Experts of a small language model: 1886M tokens.
Below are experts of layer 4 (counted from 0) of a mixture-of-experts language model. Rows are named router (the router's row for the expert), gate (a neuron's input weights, with its number), up (a neuron's input weights, with its number), down (a neuron's output weights, with its number) and show model dimensions 0-127. Each number is 128 + 24 x the weight over its row's rms, rounded and kept within 0 to 255.
Before each expert's rows: "comes after" lists some tokens at least twice as common just before its tokens as in all text; "mostly gets" lists some tokens that are sent to it at least half of the time. This comes from a sample of Wikipedia text that the model never trained on. Tokens count by the router's weight.

# expert 0
comes after: " of", ".", " with", " to", " by", " as"
mostly gets: " several", "The", " many", " any", " a", " some"
router [ 96 161 112 173 128 150 159  98 113 132 143 118 126 142 143 113 102 110 108 111 138 107 140 103 136 109 126 111 175 120 107 158 129 149 121  92 127 143 105  92 127 143 107 133 135 114 116  85 110 102 179 177 163 134 124 121 105 163 154 152  84 135  94 102 202 106 112 145 133 116 127 134 109 165 100 142 118 124 158 101 143 176  95 166 140 131 138 130 171 117 150 156 142 155 135 127 145 120 162 128 177 106 118  88  85 140 147  94 128  69 161 122 115 152 104 154 119 150 129 143 104 143  97 138 152 143 175 147]
gate0 [110  95 164 143 114 110  90 151 130 137 134 157 112 104  96 107 126 149 149 102 140 156 106 136 133 142 129 176 144 145 130 144 145 142  96 152 125 113 121 102 146 169 151 122 138 105 138 137 141 133 130 150 160 134 148 106 142 134 139 132 117 103 155 154 121  85 133  98 160 111  94 114 100 106 165  88 113 153 160 128 126 136 137 156  71 146 110  71 125 132 166 146  96 130 113 132 141  94 104 146 128 122 139  79 171 166 168 110  92 118 120 155 144 121 139  74 101 131 111 132 129 124 121 143 156  79 151 172]
up0 [145 120 145 159  92 113 106 145 134 130 117 132 152 142 121 110 139 136 154 100 113 106 116 152 121 139  89 134 139 108 170 145 186 160 104 148 157 147 108 116 121 146 122  86 137  99 167 117 131 144 179 133 140 108 154  94 127 105 141 114 106 139 128 171 127 110  94  87 147 105 114  97 114 114 121  88 167 141 133 137 161 169 128 166  83 128 124  89 173 151 127 159  94 153 114 116 113 156 124 149 122 118 131 107 118 171 144 118 126 104 115 140 123 130 128  86  88  94 126 148  99 143 129 151 106  99 156 159]
down0 [128 166 120 128 101 127 148 130 124 103 109 143 105  98  85 148 131 138 147 108 131  72 162 118 174 153 116 115 143 160 118 120 138 161  80 130 145 135 134 164 150 130 122  99 144 131 126  87 142 120 170 112 142 117 123 115 137 134 136 124 153 173 108 121 180 128 145 126 134 106  88  87 103 135 129  93 148 163 164 130 130 114  92 142 152 145  91 121 111 114 202 141  85 143 132 145 121 122 139 138 118 143 109  86 103 138 119 135  92 105 126 103 118 135 138 130  79 138 101 123 106 141 139 169 135 139 109 154]
gate1 [128 148 134 138 130 114 141 130 160 119 127 116 135 116 157 134 136 178 122 136 126 110 157 144  87 126 155 174 125 146  97 120 119 121 153 168 116  91 124 104  91 114 110  94 104 112 103 140 152  93 174 120 137 156 132 151 131 148 140 111 190 153 110 122 141  95 125 150 147 160 167 132 115 121 105 121 106  89 161 130 104 114 129 172 116 141 120 134  74 162 113  94 128 128 147 101 139 157 151 105 132  96 137 113 146 118 141 128 136 105 119 144  79 116 115 164 145 102 125 100 117 127 157  90 114  91 109 124]
up1 [151 127 125 104 133 131 123 136 112 104 127 134 110 142 137 111  95  83 129 147 140 161 134 148 162 139  78  82 109 136  80 116  91 148 169 104 119 119 161 177 173  80 156 152 111  86 150 157 137 100 129 143  99 108 115  99 119 121 120 160  86  84 123 155 138 119 129 150 114  86  99  87 112  95 156 112  88 144  99 119  98 117 110 133 165 138 133  88 102 138 142 164 163 131 108 130 150 134  96 137 134 171 135 128 109 109 115 110 142 106 151 119 122 137 138 122 132 150 110 147 116  88 130 152 118 135 147 168]
down1 [106 119 131 115 176 114 143 149 105 183 152 177 136 103 168 141 132 143 110 136 143 112 134 176 127 109 132 133 148 134 137  64 117 112 132 106 116 156 117 159 139 148 113 138 137 153 129 114 168 103 131 154 118  98 126 147 125 107  89 193 120 172 100 124 113 157 137 118 100  99 133 158  84 124 115 116 106 132  99 107 155  95 106 126 152 113 150 129 140 142 114 140 139 136 108  76 134 149 133 124 135 129 157 109 159 133 116 139 109 147 158  77  80 156  83  89 158 124 124 140 134 179 118 110 127 151 160 132]
gate2 [135 125 112 153 155 142 131 129 127 133 138 122 142 131 116 107 150 129 126  76 152 156 129 117 118 126 127 150 167 135 113 113 126 152  51 144 127 132 169 140 144 166 146 126 155 140 137 138 114 153 141 119 142 120 129 120 103  77 148 124  97 131 137 113 117 129 135 127 162 111 159 185 123 119  99 157 128 138 153 119 127 119 141 137 106 173  63 153 152 117 130 156 142 141 150 139 125 106 133 155 118 129 117 145 152 151 145 141  99 102 115 128 116 132 171 102 126 154 162  96  93 122 105 165 182 107 110  60]
up2 [149 136 152  90  94 113 137 134 122 111 136 123 123  74 118 135 136 124 109 133 108 110 124 140 151 141 105 117 107 147 147 141 129  83 128 149 121 109 133 135 128 136 143  86  99 143  96 137 157 133  93 116 121 116 101 178 121 151  94 115 149  76 173 134 127 153 121 133 148 163 144  96 144 146 127 151 129 120 105  77 114  80  88 115 129  79 168 100  83 130 146 129 117 156 146 162 156 150 143 124 132 120 111 110 164 118 162 124 131 113 140 133 134  93 127 132  76 124 109 125 165 133 159 130 114 170 156 153]
down2 [107 144 109 162 124 124  90 170 169 126 135 127 129 125 112 142 145 123  88 131 166 107 105 114 123 127 113 134 115 146 122 116 126 107 154  86 150 136  90 141 136 110 114 165 136  91 112 165 156 126 119 127 100 133 117 112 103 132 127 125 135  66 119 144 116 123 123 111 112 123 154 130 116 109 120  99 125 100 126  86 100 150 128 170 102 116 137 152 109  95 100  86 116 126 122 109 144 131 147 132 189 116 121  85 130 112 103 112 143 131 125 146 127 130 106 133 139 147 180 126 163  86 100 115  97 140 103 127]
gate3 [ 89 159 152 153 140 124 116 128 141 133 168 144 145 128 133 144 141 130 118 120 136 139 107 173 136 126  96 114 145  87  90 134 105 144 168 171 140 138 159 123 159 120 157  80 117 116  97 113 162 142 130 129 148  90 143 152 107 119 138 152 165 105 110 149 103 172 141 125 147  96 108 126 154 117 145 155  80  88 131 135 110 118 164 128 151 126 121 108 119 163  81 128 116 132 115 121 140  98 160 144 125  91 137 121 145  92 103 139 118 149 124 129 139 152 140 121 135 186 121 147 144 112 115 114 128 154  61 150]
up3 [164 126 124 108 127 144 139 127 108 115  97  92  86  82 123 143 106 120 168 161 114 117 137  75 133 139 142 119 122 129 158 124 138 131 100 128 120 124 108 138 134 155 118 156 121 161 167 145 122 136 130 121 137 126 149 124 126 143 106  75 124 117 151 123 147 106 114 163 143 189 129 116 107 130 118 124 137 168 143 102 126 115 127 103  82  93 138 153 134 111 127 125 140 142 137 168 102 160 125 133 157 149 133 127 133 155 167 107 144 124 155 103 136 120 117 143 123  98 110 100 138 124 163 135 122 108 192 107]
down3 [120 112 154 135 160 117 100 107 154 142 143 145  71  68 105  98 160 123 153  93 146 120 132 134 116 168 146 105  47 125 135 131 149 138 160 106  85 144 167 156 126 140 101 137 170 144 166 141 131 136 130 109 137 109  80 131 198 142 128 114 152 144  91 107 143 116 139 148 134 149  93  98 113  90 108 149 139 136 108 137 162  94 119 112 130 153 148 174 146 102 149 101 117 132 155 142  84 133 100 112 149 191  99 126 144 160  93 147 148 114 176 125 132 103 117 116 101 116 111 108 102 128 186 162 138 126 114 118]
gate4 [143 132 157  80 134 108 118 127 129 140 122 126 133 155 131 143 149 134 139 144 128 121 146 127 119 205 163  94 134 144 161 130 115 163 160 120 120 146 157 132  90 136 155 153 135 107 115 146 130 149 107  92  69 117 150 146 104 116 158 109 163 122 140 101 143  92 143 150 144 121 128 137 154 163 113 132 165 143  93 122 121 111  98 119 138 105  91 108 136 110 109 118 120 127 135 143 103 140 138 174 115 156  94 107 132 139 143 121 143 104 147 154 110 142 128 118 124 140 146 104 117 158 109 110 131 153 138 169]
up4 [121 112  79 110 116  93 114 140 121 146 121 138 151 168 111 162 111 143 152 148 164  88 141 150 115 179 118 124 124 148  82 158 119 121 107  91 102 129  78 160 111 150  97 101 126 139 111 170 130 182  79 110  91 167  94 145 155 166 107  92 102 132 105 116 128 130 139 135 138 121 143 152 137  79 135 108 117 153 120 115  87 112 106 102 134 140 100 111 139 122 129 136 125 144 104 104 136 111 126 148 108 149 131  94 124 162 133 127 116 125 158 156 131 130 118 142 112 154 147 112 148 132 131 122 155 144 140  88]
down4 [130 188 109 136  69 147 147  85 105 119 121  95 128 146 128 139 169 137 119 113 144  91 117 112 113 106  57  83 132 113 122 123 113 158 117 138 156 108  90 125  86 140 105 115 125 115  91  98 122 174 110 122 141  82 114 106 155 134 120  90 124 131 121 140 161 158 135 123 108 124 165 134 139 105 151 104 146 132 135  89 137 113 102 141 157 149 128 173 117 103 116 111 100 107 112 100 149 134 112 157 150 130 104 134  99 143 137 104 155 103 163 128  85  86 105 153 135 141 143 121 108 166 145 174 126 154 151 143]
gate5 [127 124 103 127 133 103 130 124 135 127 126 133 147 137 137  93 124 112 145  93 129 152 128 139 135 124 136 128  93 112 126 153 130 125 159  67 120 145 128 156 146 108 189  99 108 133 123 123 127 148 110 103  93 143 105 170 111 117 117 161 106 132 133 150 103 162 125  74 185 109 116 137 106 123 125 161  95 125 141 101 114 118 147 141 143 134  84 137 155 148 153 110 141 107 144 119 109 115 117 133  58 101 164 156 162  87 132 152 147 133 129 163 178 121 120 126 183 114 172 125 154 164 139 119 125 150 114 134]
up5 [134  92 100 114 117 121 140 129 100 135 113 133  94 165 131 137 114 114 146  84 144 122 161 101 106 145 125 127 113 129 164 108 109 126 165 129 138 131  83 129 112 148 135 129 106 138 131 150 109 122 137 110 108 107  67 145 145 143 135 138 104 145  94 148 123 140 129  84  85 111  91 150 103 167 136 137 114 115 167 143 146 134 137 129 160  68  86 113 166 123  99 134  95  98 137 109 107  95 135 105  97 101 147 118 161 112 112 117 130 177 129 194 148 141 129 130 119 126 142 125 153 100  98 108 122 107 100 151]
down5 [104 117 128 143 153 130  88 145 137 164 106 136 173  90 112  93 154 115 150 104 129 129 131  96 114  96 172 136  98 161 152 135 176  82 144 146 165 102 119 146 102 125 131 123 145 165  96 149 131 105 146 120 132 135 132 161 127 118 127 133 166 140 123 103 129 151 109 116  96 143 117 123 112 134 111 179 122 113 113 157 163  86 167 130 148  92 153 104 143 160 116 145 140 137 136 102  85 140 116 121  96 109 151 181 140  99 110 116 124 110 143 137 133 122  90 146 112 120 147 117 145 157 102 156 115 121 170 171]
gate6 [121 113 130 121 137 134 130 119 104 140 143 123 175 117 120 166 111 163 105 173 141 145 125 145 134 150 113 132 120 117 158 137 152 160 176 138 129 163 180 112 138 117 154  95 145 137 129 155 129  72 142 118 137 160 157 164 168 107 127 124 158  95 149 121 131 128 141 118 171 125 157 146 108 127 104 120 180 136 129 120 143 182 124 100 132 142 136 143 156 182 121 127 133 142 113 151 135 122 134 137  83 142 166 174 115 198  92 162 197 181  92 117 118 122 161 128 118 127 147 122 133 169 123 129 129 153 121 102]
up6 [154 112 160 180 122 147 155 122 132 121 128 117 138 141  69 111 126 126 143 132 156 148 110 122 169 119 143  95 147  94 149 111 115 137 126  93 107 122 109 151 129 169 156 158 164  70 187 122 110 132 121 133 131 169 159 137 133 160 100 168 147 138 115 132 129 114 151 206  96 115 106 122 120  88 166 107 158 163 118 118 167 108  80 101 136 110 113 137 154 130  98 136 115 123 111 131  56 117  86  88 150 118 153 103 115 134 183 119 119 127 124 125  97 136 128 119  90  78 163 153 149 126 148 139 147 117 121 109]
down6 [116 122 123 123 112 122  98 125 141 133 103 181 165  79 114 141 141 109 149 152 166 133 140 153 123 180 127 106 141 161 119 143  74 144 118 119 113 107 163 126 135 156 123 159 110  98 119 131 124 138 136 151 111 124 115 107  89 145 111 158 110 131  82 177 163 166 166 102 106 119 130 152 145 168 148 120 130 139 140 115 139 130 127  91 144 122 136 145 135 163 104 118 132 119  77  91 110 125 125  96 158 192 125  76 120 140 149 120 153 119  64 117  96 151 135 125 129 129 146 117 130 121 103 150 136 115 105 113]
gate7 [119 139 146 113 116 137 112 118 127 143 134 154 101 140  88 147  81 141 139 105 150 133 107  99 113 110 136 142 153 136 179 138  87  84 138 107 162 144 176 145 133 165 163 101 112 136 156 134 104  67 158 174 124 106 156 161 132  91 146 101 132  96 120 135 133 154 115 137  87 117  82 140 128 197 113 128 125 139 146 111 145 156 128 135 127 124 117 131 161 168 111 123 127 129 136 120 130 117 115 122 153 115 111 112 107 157 105 146 143 135 144 116 139 125 119 148 113 184 114 113 123 110 111 124 112 149 130 134]
up7 [131 145 152 143 119  90 146 104 156 125 126 111 147 102 139 173 143 127 131 136 155 104 112 130 131 143 126 112 121 122  93 114 148 173  87  94 106 168 154 106 154  69 122  99 111  90 110 142 139 148 110 107  89 129 101 143 107 154 111 117 147 135 161 155 111 117 123 131 149 103 122 100 140  83 140 136 150 126 128 109 120 117 163 127 104 118 113 120 121 114 130 138 103  88  96 143  97 146 112 105 113 112 175 149  92 108 153 110 128 145 124 121 158 157 118 101 127  80 170 130 105 114  78 162 167 109 151 130]
down7 [140 137 140 117 147 116 125 137 113 138 144 135 189 157 162  98 151 148 163 182 150 115 172 167 128 143 143 130 122 168 134 118 138  99 170 109 141 161 102 124 147 140 128 135 131 131 139 161 126 114  99 178 123 132 140 104 146 136 149 164 177 145 117 122  52 156 141 114  88 155 143 104 154 119 165 124 151 123 169 133 157 126 139 130 142 137 122 141 151 119  70 156 146 133 159 144 119  91 176 147 176 145 131 160 110 106 119 131  97 165 113  78 123 108 113 130 149 151 107  85 153 110 106 121 136 150 136 163]